Experts of a small language model.
Size: 14 layers, width 256.
Experts: 4 picks a token, a softmax router.
Training: 307M tokens, 9379 steps.
Below are experts of layer 7 (counted from 0) of a mixture-of-experts language model. Rows are named router (the router's row for the expert), gate (a neuron's input weights, with its number), up (a neuron's input weights, with its number), down (a neuron's output weights, with its number) and show model dimensions 0-255. Each number is 50 + 15 x the weight over its row's rms, rounded and kept within 0 to 99.
After each expert's rows: a language model's description of what the expert responds to; "comes before" lists some tokens at least twice as common just after its tokens as in all text. This comes from a sample of Wikipedia text that the model never trained on. Tokens count by the router's weight.

# expert 3
router:39 42 42 55 55 60 33 54 56 23 78 56 39 26 78 39 55 29 33 65 54 42 58 51 44 68 37 48 95 60 62 51 54 34 37 61 54 55 81 22 63 32 49 38 61 49 49 11 51 35 46 40 38 34 45 30 78 37 51 87 27 37 66 60 52 66 41 55 66 45 74 47 40 45 66 41 60 25 48 34 58 48 46 48 50 60 42 67 32 55 50 62 49 46 15 39 46 81 52 62 46 56 51 32 59 65 37 45 44 55 33 48 53 39 43 50 52 01 54 60 42 13 38 44 49 33 46 27 67 72 55 47 79 47 42 47 40 70 37 43 42 44 66 47 46 58 43 19 34 37 69 43 47 47 40 62 46 57 36 36 50 48 45 42 62 46 48 50 61 57 32 43 73 56 33 38 56 24 58 92 56 58 53 59 50 46 10 49 67 17 42 45 55 47 59 69 66 53 25 51 44 36 50 99 64 25 42 70 29 38 50 69 59 25 11 59 47 34 60 54 37 41 44 31 21 53 59 47 54 42 43 57 50 28 58 41 50 22 63 62 57 51 47 46 45 31 49 37 56 56 29 72 60 48 35 61
gate1:45 41 53 81 75 57 52 25 48 77 61 55 67 21 78 45 59 76 45 52 58 12 51 55 35 26 59 16 28 50 44 53 51 40 29 57 34 59 65 39 47 80 66 40 63 87 35 40 59 55 54 42 30 38 55 52 46 48 48 43 57 42 26 47 67 38 45 43 53 29 64 39 28 55 55 45 76 30 53 59 71 59 62 45 33 44 41 43 46 37 62 57 46 62 23 37 43 71 23 39 50 49 48 33 75 48 49 44 27 44 66 58 28 59 52 77 52 50 50 54 48 13 37 53 41 45 68 55 82 54 33 28 22 40 57 55 42 41 25 56 40 55 48 27 39 58 50 75 68 39 58 50 46 51 31 50 38 81 43 56 57 50 41 34 47 64 42 45 59 49 39 54 70 59 61 51 73 29 47 72 59 53 57 64 45 60 42 55 44 51 25 46 50 46 56 61 69 67 29 65 30 30 36 44 70 36 64 42 50 48 32 52 54 23 45 54 72 42 70 34 45 59 40 70 75 30 60 26 20 34 43 41 70 43 72 81 50 37 37 51 27 76 28 62 36 54 67 45 61 51 36 60 60 00 30 34
up1:56 47 43 09 35 50 48 77 61 32 41 43 48 81 27 68 44 36 58 55 43 73 48 51 63 79 44 80 75 50 58 41 58 77 68 46 61 41 39 72 51 17 36 63 32 12 64 51 40 52 48 65 59 58 32 47 52 49 53 48 51 64 75 56 44 61 49 42 60 56 38 62 61 55 49 52 33 62 45 41 27 39 35 58 62 61 60 51 49 71 36 45 51 44 80 59 51 19 63 61 55 56 60 76 27 56 62 61 75 60 40 51 74 52 53 26 55 62 32 41 61 92 53 34 57 55 25 44 24 64 62 74 83 66 31 47 61 59 71 48 58 50 43 66 57 46 43 29 37 69 50 38 56 35 50 45 63 17 62 33 46 44 61 58 56 36 59 59 44 51 58 49 28 42 37 52 33 72 58 24 53 32 45 21 47 32 51 45 54 51 63 60 59 51 44 45 42 43 65 46 69 76 68 63 42 58 33 58 39 60 74 48 49 69 51 57 29 60 20 53 55 39 68 38 27 63 48 77 76 62 66 63 31 48 19 25 44 67 59 62 70 31 77 37 66 52 31 46 24 60 61 43 34 96 61 59
down1:51 56 27 61 44 39 53 65 54 61 37 45 42 48 39 45 34 23 45 57 70 67 53 78 32 73 44 67 52 46 44 34 47 41 76 42 78 28 46 23 56 42 66 66 43 38 33 38 83 47 67 62 45 49 56 94 47 63 63 54 87 34 43 43 77 45 49 39 89 55 65 45 34 62 38 37 72 40 38 27 40 33 44 44 36 34 15 43 78 34 49 30 62 20 41 43 41 53 39 70 46 47 46 45 52 41 58 67 54 71 62 45 38 18 36 81 42 63 41 54 64 40 60 73 45 29 44 27 20 47 65 34 81 32 74 61 27 31 40 51 59 54 50 60 41 34 28 51 60 45 49 49 51 38 32 69 30 55 48 28 70 71 49 44 37 77 52 50 57 28 37 58 52 40 31 73 54 49 65 46 36 56 37 48 49 81 41 50 48 57 50 48 52 63 52 29 44 51 29 22 35 55 48 54 69 45 34 36 35 61 54 80 65 74 64 62 42 37 83 66 52 52 63 31 46 84 44 34 51 46 43 52 39 45 52 44 48 41 50 65 59 64 34 69 51 31 86 65 24 69 42 58 55 44 64 61
Description: Word-final suffix pieces
comes before: ",", ".", " and", " of", " in", " ("

# expert 48
router:82 62 63 26 55 47 55 39 52 45 60 64 51 35 61 41 62 47 86 43 42 56 56 51 60 61 41 63 37 51 34 35 46 75 59 30 41 78 53 60 63 57 33 57 24 48 61 54 66 32 32 58 05 45 60 51 46 42 43 38 44 64 57 73 47 30 59 43 30 27 48 47 55 50 37 44 37 52 58 50 99 40 42 44 49 47 64 40 72 48 73 41 53 52 53 34 49 44 52 43 49 41 38 68 40 34 33 59 45 42 65 52 69 46 42 52 62 61 52 59 59 34 50 62 36 64 55 50 37 75 59 73 60 22 46 42 65 76 48 47 51 29 43 41 52 28 61 68 59 44 36 75 59 46 62 31 34 55 55 57 54 62 49 41 59 52 34 58 48 38 61 39 45 29 46 43 43 47 86 70 56 53 44 46 29 55 50 57 99 62 57 42 88 51 57 82 42 69 48 43 40 53 56 00 42 60 54 50 45 40 46 13 47 59 34 59 54 50 56 44 46 34 52 54 28 34 52 64 24 56 58 63 38 69 27 42 34 46 56 21 36 57 60 78 65 55 42 63 56 29 49 33 18 08 57 49
gate5:55 50 82 42 74 46 41 56 34 53 77 23 54 28 38 47 61 65 57 44 50 61 57 57 52 41 02 41 30 45 44 59 52 56 76 61 36 30 36 42 49 29 34 51 41 37 40 39 54 74 36 53 27 27 60 51 44 55 53 57 30 48 49 66 55 55 68 67 29 39 46 62 61 36 64 67 13 41 33 23 61 72 42 74 50 62 57 57 32 61 60 42 70 40 41 09 58 51 29 42 80 66 24 48 37 50 39 54 47 48 52 71 42 42 52 52 32 54 40 33 53 30 61 35 20 43 72 44 18 72 52 53 43 59 24 90 53 74 24 62 59 41 74 38 23 30 72 52 63 42 50 65 48 71 74 38 51 63 67 68 64 49 37 33 53 70 57 49 67 51 57 27 35 70 35 52 34 63 50 82 76 34 39 35 57 70 37 59 34 46 57 64 63 38 67 50 55 54 32 46 49 49 59 62 79 54 41 65 41 44 81 47 44 55 90 48 71 56 51 32 58 45 62 40 31 51 56 73 38 59 64 66 22 44 75 50 51 73 38 38 50 44 42 53 68 49 24 47 47 64 41 53 39 42 54 41
up5:71 39 57 36 38 24 45 67 48 64 45 82 48 70 54 70 53 39 44 63 74 51 36 55 54 53 84 49 48 49 48 64 36 42 27 72 54 53 57 62 47 55 53 78 64 44 50 50 73 70 43 55 45 60 84 58 40 34 46 36 39 43 50 37 56 31 47 44 63 70 30 62 26 72 56 44 72 43 50 45 58 54 73 50 38 39 49 58 77 41 32 34 63 56 72 85 43 44 27 62 32 24 38 44 62 43 41 72 66 38 60 63 52 42 63 68 53 72 65 45 58 72 52 52 76 80 31 48 66 50 45 36 53 57 60 19 31 63 33 65 26 48 48 50 49 75 40 42 54 51 27 61 31 59 61 48 60 76 52 56 29 45 70 58 65 57 34 46 41 23 31 55 85 53 56 53 67 72 53 26 55 59 44 64 39 45 66 56 49 67 49 59 42 69 40 91 43 34 51 47 36 35 73 28 61 33 49 58 64 64 22 20 53 49 34 54 50 68 38 43 56 71 44 31 53 42 52 43 73 59 27 17 66 16 34 73 63 37 66 78 31 64 43 56 56 63 34 27 38 81 61 24 54 39 34 54
down5:65 34 57 44 63 77 59 44 58 40 64 26 33 53 46 61 75 77 52 55 72 41 51 71 55 55 47 48 43 51 55 62 51 61 38 61 96 61 46 30 59 24 75 34 43 23 37 65 27 46 70 58 57 63 65 56 52 46 76 44 22 41 47 36 60 38 52 10 32 30 57 44 50 36 55 58 60 33 67 46 44 52 48 39 18 41 50 71 58 70 57 48 25 49 28 43 53 45 52 36 23 62 25 38 42 72 52 67 57 40 43 64 58 81 47 52 40 58 55 63 86 45 51 52 73 22 56 30 62 52 39 68 42 72 26 44 60 37 23 27 24 39 40 49 62 57 57 49 63 68 74 37 41 64 76 34 51 69 56 51 46 45 32 38 40 64 32 16 43 74 46 38 49 12 50 29 52 44 46 31 61 27 54 35 36 36 36 49 51 39 43 55 81 38 54 64 13 42 69 70 38 42 47 36 56 53 57 28 49 31 31 60 41 44 50 59 49 27 49 20 37 10 47 46 49 63 66 50 36 53 59 43 49 48 34 53 50 45 46 66 58 44 36 68 48 24 54 56 43 54 27 45 49 15 32 69
Description: Table pipes and coordinates
comes before: " ", " 3", " 2", " 4", " 19", " 7"

# expert 47
router:37 46 53 72 45 76 36 42 34 42 44 33 52 58 51 28 61 42 95 41 46 62 40 31 53 99 48 47 17 27 67 42 46 78 52 55 41 48 45 41 47 63 46 58 48 70 55 31 33 51 56 35 79 54 37 45 60 29 53 49 52 57 54 38 55 44 68 62 43 50 63 65 56 60 31 69 61 50 49 46 42 60 62 47 45 58 49 64 29 39 36 37 59 25 57 53 70 60 66 24 60 44 48 52 64 39 38 38 29 44 49 70 74 63 53 60 53 37 58 45 32 62 39 28 49 38 56 44 56 42 62 61 39 48 52 64 47 60 48 53 53 46 52 39 32 40 17 51 67 40 77 69 37 68 58 37 41 45 59 63 51 63 55 39 33 42 39 47 56 46 53 61 79 56 25 42 39 21 45 56 24 50 56 37 63 66 99 20 64 46 63 55 26 50 51 41 36 54 70 42 40 69 54 00 43 43 67 54 26 53 48 46 45 46 32 32 37 66 79 34 48 47 59 75 45 42 52 54 49 66 42 49 26 51 40 47 56 47 31 39 34 64 43 25 44 58 55 53 48 46 36 44 35 55 41 63
gate0:31 55 72 53 73 43 71 52 29 73 41 29 68 44 54 39 61 26 45 48 53 56 55 31 59 65 52 73 29 55 47 31 34 62 55 34 46 71 31 39 51 62 36 41 64 66 48 53 40 64 43 43 46 69 49 25 37 60 59 52 49 69 66 60 63 22 35 70 53 49 57 47 74 37 25 53 39 40 55 30 47 51 44 43 69 74 51 69 53 52 37 34 42 33 50 24 46 59 63 35 68 58 42 12 64 44 24 60 19 79 37 54 72 31 48 52 47 19 21 51 64 52 39 27 35 38 63 27 59 42 55 45 58 58 57 60 52 37 46 41 27 35 54 45 56 59 48 28 44 40 42 69 66 93 61 25 49 59 37 57 77 63 13 52 19 33 31 73 66 74 66 45 46 24 51 36 27 23 32 55 29 50 52 35 28 68 35 45 71 63 33 79 60 61 59 25 54 51 63 33 34 65 44 61 69 40 70 59 47 51 50 57 65 66 51 38 53 32 73 45 50 38 53 53 20 63 42 75 36 39 44 52 27 42 32 58 27 69 34 28 46 38 59 50 65 72 43 69 22 36 49 44 54 36 44 62
up0:34 50 79 33 64 80 66 48 27 70 40 36 75 48 64 57 50 47 71 19 32 66 62 43 52 65 34 25 46 62 21 42 81 35 32 70 26 35 54 58 42 45 71 52 67 57 65 42 39 83 49 36 50 37 46 46 53 27 44 41 34 62 37 30 54 30 47 51 68 59 73 44 45 18 23 25 37 43 41 59 30 68 55 48 54 52 32 29 48 54 37 54 34 69 78 24 72 24 62 64 30 30 59 36 61 60 35 64 34 72 60 45 34 54 47 68 64 44 43 68 50 65 46 57 25 32 72 43 62 71 37 74 61 75 41 74 59 49 52 61 58 44 59 66 46 46 41 73 77 40 67 67 48 68 33 70 38 43 46 62 64 57 43 28 61 75 46 50 53 51 48 59 67 27 49 46 27 50 39 63 41 66 58 62 39 70 71 50 33 66 37 77 47 36 74 69 65 43 70 59 45 45 54 52 54 34 75 64 32 39 73 57 40 37 53 27 68 30 46 37 77 50 45 22 61 50 51 35 24 35 56 55 73 35 65 46 51 43 65 50 29 49 46 24 34 63 69 33 27 37 47 45 54 33 59 48
down0:31 37 32 54 54 65 29 47 51 59 46 62 78 50 44 40 89 40 59 48 73 76 57 64 59 44 39 45 38 64 44 62 46 46 30 46 43 79 55 20 52 50 35 51 50 81 34 58 42 40 52 70 48 28 72 30 65 31 54 51 55 66 69 48 39 50 56 78 52 35 55 62 58 43 56 67 43 66 44 71 60 33 40 36 21 64 39 45 33 52 52 50 58 45 47 53 68 35 82 42 69 41 61 61 61 48 51 31 45 47 24 27 32 65 51 42 65 65 46 26 36 37 42 44 46 28 69 37 48 79 42 65 53 55 37 50 47 68 84 53 39 92 49 44 42 50 74 52 43 43 62 56 45 52 56 45 63 90 42 71 41 45 42 51 39 50 48 55 73 35 71 16 62 12 47 34 27 43 35 70 42 83 58 44 55 63 33 47 70 55 42 58 12 61 45 35 29 22 48 61 60 48 37 60 32 50 37 39 48 71 85 55 52 44 63 66 54 62 41 56 47 52 44 37 79 38 64 63 40 72 64 86 47 32 31 22 40 60 48 45 32 20 72 39 63 33 50 68 35 50 77 46 58 52 59 33
Description: Suffixes in award, result text
comes before: "ial", "cent", " Born", "\n", "p", " League"

# expert 42
router:67 53 43 51 47 41 51 50 53 60 50 67 59 42 63 46 45 51 37 51 39 51 48 53 66 46 57 44 68 44 60 44 40 56 44 58 45 39 55 83 45 35 56 51 57 45 56 34 46 49 51 51 46 38 12 40 15 41 57 69 61 60 97 61 37 70 53 52 33 46 55 71 49 44 99 55 46 38 54 55 61 41 58 56 63 53 70 46 66 69 41 46 84 27 47 68 48 52 52 53 37 55 52 35 55 49 52 43 38 45 45 43 70 31 37 46 43 51 49 40 57 37 59 47 22 93 40 57 53 99 59 60 65 64 38 60 44 49 54 42 36 68 57 63 55 45 61 26 48 48 32 48 60 37 54 61 37 57 59 34 53 32 47 48 48 35 48 64 44 30 68 42 84 00 36 28 41 27 50 55 20 64 56 40 61 60 27 66 67 38 60 64 62 45 52 65 51 82 53 45 51 61 52 63 40 50 71 59 42 54 57 00 60 41 60 47 38 37 98 47 59 60 34 49 58 60 48 47 47 49 58 43 59 78 34 48 68 27 36 43 60 58 73 08 63 50 36 67 55 57 44 44 46 42 54 43
gate1:42 47 73 26 37 38 63 55 61 66 51 47 38 65 56 55 36 54 41 46 37 79 40 28 65 71 22 59 28 34 28 28 41 73 52 45 44 43 59 56 58 23 39 48 54 47 45 62 65 52 52 77 64 58 70 25 39 62 78 75 43 63 36 50 36 46 73 76 35 29 55 61 59 29 61 75 28 59 32 56 64 66 48 72 38 57 50 69 53 76 54 48 36 63 43 36 44 63 37 31 71 62 28 34 24 52 22 37 30 54 59 54 49 50 40 28 36 60 39 48 62 64 63 31 41 60 59 51 27 38 80 72 39 37 38 43 66 38 77 52 77 26 67 54 30 52 42 49 79 21 67 62 44 58 33 32 18 24 68 54 43 34 38 27 48 57 40 70 69 42 62 56 41 39 34 44 42 49 32 73 52 49 75 47 64 41 60 57 78 51 36 43 62 24 75 25 58 43 38 17 36 36 31 62 42 78 78 38 36 47 70 48 54 24 37 65 63 44 30 49 36 51 44 63 54 30 54 28 41 39 62 74 52 59 35 25 32 55 42 48 24 45 40 58 57 59 42 37 53 44 38 59 52 45 35 39
up1:49 51 25 53 27 60 70 42 42 58 44 45 38 62 48 35 25 69 57 57 34 37 42 71 47 66 33 59 52 73 63 61 64 76 41 53 80 59 47 41 67 51 69 36 37 37 46 55 76 55 52 53 40 20 20 73 72 69 35 63 30 66 64 59 73 65 36 60 34 76 61 25 56 52 57 64 42 64 46 48 85 24 51 49 59 40 62 53 67 25 60 34 70 48 35 33 44 40 61 51 68 44 60 60 62 45 40 41 31 43 39 63 69 48 51 79 53 63 62 70 44 40 64 30 70 38 40 79 29 60 49 42 68 37 41 37 70 38 50 51 31 31 74 37 36 43 67 31 22 48 36 55 66 54 50 75 71 61 56 23 37 67 29 60 65 34 45 71 29 67 49 70 69 59 36 37 73 66 68 44 82 46 55 63 39 51 55 52 41 83 45 75 20 37 31 64 49 38 66 44 63 27 50 38 61 57 22 60 39 53 37 42 55 52 24 53 70 27 57 68 54 38 44 32 57 28 69 62 41 38 22 44 44 40 42 59 69 35 55 37 60 61 46 58 61 65 72 56 63 28 43 45 80 28 31 59
down1:65 54 46 66 35 29 62 68 71 43 62 74 39 45 77 64 40 82 41 61 76 22 78 67 37 41 69 41 76 79 47 29 41 49 47 71 68 46 53 28 59 68 52 25 56 43 52 54 59 47 39 39 68 89 54 64 37 56 43 42 57 36 48 59 65 70 40 28 64 54 32 66 63 69 53 49 49 79 62 65 63 65 57 49 52 35 53 60 64 26 55 69 28 53 71 57 42 54 33 56 23 26 46 68 72 74 60 62 57 47 56 21 36 29 27 76 35 54 54 51 48 48 57 87 73 70 54 73 65 59 13 32 50 59 58 45 21 49 34 28 17 76 54 39 60 57 64 69 22 43 54 41 37 50 40 50 63 40 58 57 37 46 30 34 61 65 66 34 38 57 34 62 51 50 53 51 66 49 58 58 67 75 36 59 67 36 66 78 42 39 42 27 21 47 29 69 62 53 45 65 34 55 53 56 42 47 48 57 61 50 32 40 36 54 40 42 62 58 43 57 59 75 33 59 53 29 38 19 57 67 27 49 64 64 51 59 38 41 71 56 59 67 32 61 19 40 56 53 37 68 58 74 44 51 34 53
Description: Numbers in tables
comes before: "|", "-", " |", "th", "°", "–"

# expert 8
router:44 44 51 30 61 41 50 57 25 64 56 38 63 52 42 50 44 50 75 40 36 31 48 35 44 36 58 81 57 53 45 43 53 37 50 55 43 68 46 82 50 52 38 81 30 30 48 21 65 41 58 77 67 43 34 51 28 54 53 66 47 46 59 57 08 23 40 45 64 49 61 62 57 40 39 43 54 43 61 33 34 62 53 76 60 59 40 54 12 72 38 56 46 63 46 42 56 38 52 60 58 38 63 27 52 48 48 51 31 58 80 59 62 48 68 55 51 26 57 61 35 38 46 42 46 61 59 50 56 95 40 37 43 34 43 59 62 42 28 57 47 56 54 54 43 62 29 34 76 43 42 52 68 59 64 57 21 42 59 47 58 46 56 60 51 36 63 65 46 70 59 47 75 63 30 31 42 61 64 41 52 36 56 34 22 46 55 54 60 54 54 72 55 32 49 35 63 64 43 40 19 47 64 20 52 51 62 82 61 38 45 64 46 10 49 59 38 40 99 31 70 46 50 44 63 56 49 51 45 58 53 46 59 40 33 42 59 60 33 51 67 56 70 42 61 47 48 53 49 42 45 52 43 46 55 19
gate1:64 71 64 43 77 44 49 51 33 49 72 28 30 41 25 31 46 43 60 38 66 76 31 55 33 24 42 64 61 62 65 53 41 54 57 03 58 54 42 51 37 63 12 57 24 45 41 75 51 58 72 63 55 54 62 28 68 26 57 64 46 72 63 51 43 26 80 74 42 50 63 50 44 69 55 57 20 25 26 28 40 46 37 54 33 70 53 55 38 63 53 59 60 32 20 47 64 41 50 65 48 44 68 51 33 72 26 35 26 74 38 56 88 16 44 24 44 55 37 56 20 51 51 31 48 37 33 28 32 39 58 73 49 68 41 80 52 51 75 45 77 39 36 51 58 19 64 36 45 38 68 63 38 48 69 21 29 33 72 43 57 52 30 48 61 60 56 49 56 63 47 32 62 62 38 61 47 39 30 46 50 45 48 54 59 69 39 57 56 58 72 45 60 22 51 70 33 45 66 46 46 52 41 71 45 36 61 52 44 60 74 72 47 37 56 55 72 60 48 53 46 61 47 57 24 50 38 77 42 78 41 69 61 43 27 41 44 49 51 29 36 42 57 64 68 61 45 58 56 41 44 39 56 49 48 44
up1:24 77 32 72 40 48 57 21 78 31 63 52 41 24 51 45 57 42 59 57 59 37 60 68 77 45 52 30 37 43 35 55 53 72 26 51 55 57 42 35 44 69 67 60 58 44 68 36 71 54 39 45 66 56 29 51 53 77 73 56 70 60 32 46 49 39 48 37 44 38 28 65 35 52 67 44 63 64 54 43 35 80 60 54 67 38 36 64 56 46 47 42 51 61 46 61 37 57 17 71 20 29 36 52 35 37 23 32 72 47 50 56 40 52 54 82 27 36 36 42 75 83 57 48 43 75 47 66 59 77 32 43 72 41 57 12 17 52 63 45 31 25 43 65 47 28 64 69 42 37 47 54 43 44 37 59 41 73 44 35 65 35 67 85 32 56 31 78 46 55 66 49 50 48 36 44 56 56 42 32 54 55 47 43 52 55 47 36 45 72 40 31 64 60 42 45 71 61 67 61 38 50 16 66 31 72 29 49 37 54 52 40 25 66 37 42 51 24 67 42 29 74 31 43 66 43 39 52 52 45 68 30 50 65 63 33 60 67 60 29 72 54 69 53 70 66 78 41 42 53 65 35 58 55 29 62
down1:41 47 62 59 41 38 43 19 30 46 44 24 39 52 51 91 63 41 40 54 50 86 58 37 35 53 52 39 65 29 72 39 58 75 35 54 41 49 58 75 61 79 38 73 71 77 66 46 40 44 70 60 66 47 48 50 66 52 24 71 46 46 80 38 32 64 47 22 66 33 55 46 75 61 49 69 69 40 27 68 58 52 26 58 31 40 59 48 64 49 57 40 42 41 34 57 36 24 67 66 47 56 62 52 50 36 31 70 56 56 63 55 76 70 27 34 44 61 36 60 59 44 43 38 09 72 28 64 57 67 30 40 57 16 71 41 45 32 61 53 71 57 60 49 32 44 32 33 71 74 36 63 49 41 61 51 56 26 47 21 62 46 28 50 55 61 52 38 28 27 57 58 61 66 29 59 33 36 64 34 23 41 48 80 39 64 65 39 46 65 63 28 63 45 55 24 29 42 47 62 40 48 60 25 51 38 42 64 62 43 67 58 61 43 44 41 40 62 68 50 57 66 54 26 72 58 42 44 41 49 46 42 72 59 34 48 55 43 32 31 59 49 72 40 59 30 19 72 57 72 61 47 68 62 67 29
Description: Infobox line breaks
comes before: "-", "\n", "==", " The", "The", "ex"

# expert 24
router:42 58 44 51 51 58 53 43 28 63 44 37 66 52 32 52 46 47 34 39 35 53 41 40 52 72 47 52 66 53 51 46 48 68 42 49 52 46 40 68 37 50 40 55 76 53 53 51 15 33 72 45 60 56 64 39 58 43 48 64 38 99 63 51 39 58 52 51 58 50 64 63 46 42 45 46 44 44 34 43 42 53 37 55 47 61 62 69 24 46 80 46 65 36 46 54 84 53 54 38 74 61 42 55 55 31 40 34 31 61 37 54 60 60 67 49 37 37 59 41 41 42 38 39 59 53 43 39 59 89 42 64 71 53 44 50 65 46 65 45 65 56 61 46 35 50 49 49 49 40 83 43 69 50 99 48 46 45 58 61 60 31 60 55 39 71 49 59 48 64 49 46 35 55 12 51 48 53 56 55 26 65 51 45 46 61 50 51 55 56 66 60 51 26 44 41 46 62 42 43 61 63 50 73 47 60 67 60 44 50 39 97 65 42 48 45 00 26 95 49 39 44 67 57 42 64 59 55 42 50 60 54 39 75 56 58 53 38 27 35 67 48 60 40 55 64 42 44 46 29 51 53 40 44 70 42
gate0:52 42 47 66 64 71 43 26 48 49 54 58 55 58 59 50 53 33 64 67 54 36 53 60 59 50 43 47 62 45 57 49 63 52 62 54 43 48 26 72 55 56 33 50 42 41 30 79 54 47 32 48 42 68 35 34 69 27 47 49 42 31 36 67 33 34 42 35 33 16 46 34 62 27 55 56 28 39 55 62 29 35 64 70 42 46 35 47 21 58 44 67 33 16 58 62 56 53 70 68 83 45 65 26 56 36 56 59 53 57 63 59 82 25 66 36 45 46 28 45 42 45 59 39 41 72 74 48 44 40 51 40 41 36 39 81 46 52 77 56 69 32 50 47 44 32 68 65 69 60 69 73 60 64 70 34 49 54 25 45 55 58 27 23 25 23 30 36 42 70 40 53 31 27 43 65 39 49 52 51 46 51 70 45 28 57 54 33 75 47 77 44 84 23 65 55 22 38 52 19 40 54 58 50 41 64 39 75 64 63 71 63 65 46 75 57 42 50 43 53 72 74 52 49 60 22 38 49 36 49 68 53 54 49 17 39 38 64 43 60 26 45 33 66 72 31 19 84 57 24 20 59 49 42 48 43
up0:28 65 66 42 39 37 49 48 50 64 37 58 37 21 52 39 44 43 42 36 48 49 76 31 22 16 57 65 39 73 64 69 27 30 38 52 35 64 66 50 44 58 32 35 58 55 38 25 34 23 39 67 64 65 27 46 44 78 56 33 44 43 67 29 41 60 37 73 50 47 52 54 56 77 50 52 53 70 36 53 61 63 78 68 68 57 25 29 62 35 37 58 46 58 76 38 25 38 27 80 68 53 64 61 34 45 41 66 37 63 68 68 31 37 52 59 48 18 57 63 69 36 40 47 41 43 58 59 65 67 51 38 51 52 66 59 51 24 51 75 25 73 25 41 47 38 69 59 38 73 23 31 50 68 45 81 35 78 44 40 46 33 42 56 56 72 71 51 60 52 53 45 46 31 46 49 60 29 53 29 77 37 24 73 79 57 42 73 66 47 56 52 28 60 64 54 59 54 67 52 52 61 25 34 66 23 44 53 46 25 57 51 64 65 57 46 66 63 30 63 64 31 52 35 75 35 76 46 63 44 64 50 62 56 74 58 39 33 69 62 38 60 49 47 47 38 77 42 33 41 67 67 44 39 62 71
down0:58 50 52 63 49 28 49 34 67 47 33 48 49 50 63 58 52 58 38 89 71 15 44 76 67 39 60 47 56 70 48 57 35 49 24 53 49 47 53 52 10 86 58 59 64 48 62 53 51 41 36 56 62 53 52 42 46 45 48 61 69 60 32 50 27 72 41 32 58 63 44 42 53 39 31 64 66 65 53 63 52 41 61 42 44 54 41 46 67 22 46 54 47 60 56 44 31 58 29 35 51 33 54 51 74 39 91 43 68 16 45 41 53 79 61 56 56 49 67 55 39 52 61 67 24 76 30 57 10 50 47 54 52 52 50 57 36 57 59 59 40 34 59 47 47 40 62 27 55 62 56 50 61 59 52 50 50 69 23 30 31 84 46 73 63 42 49 51 26 37 12 41 53 67 56 68 67 44 58 53 50 54 44 56 80 35 17 36 25 48 56 22 42 61 47 46 69 29 35 74 53 57 45 47 56 32 54 43 35 61 57 41 48 69 33 30 51 50 36 54 38 31 45 64 52 21 43 59 63 47 53 43 76 50 05 71 47 53 48 16 43 67 53 58 56 18 27 19 68 22 75 62 25 59 58 57
Description: Line ends, word-final pieces
comes before: "-", "\n", "==", "|", ":", "ic"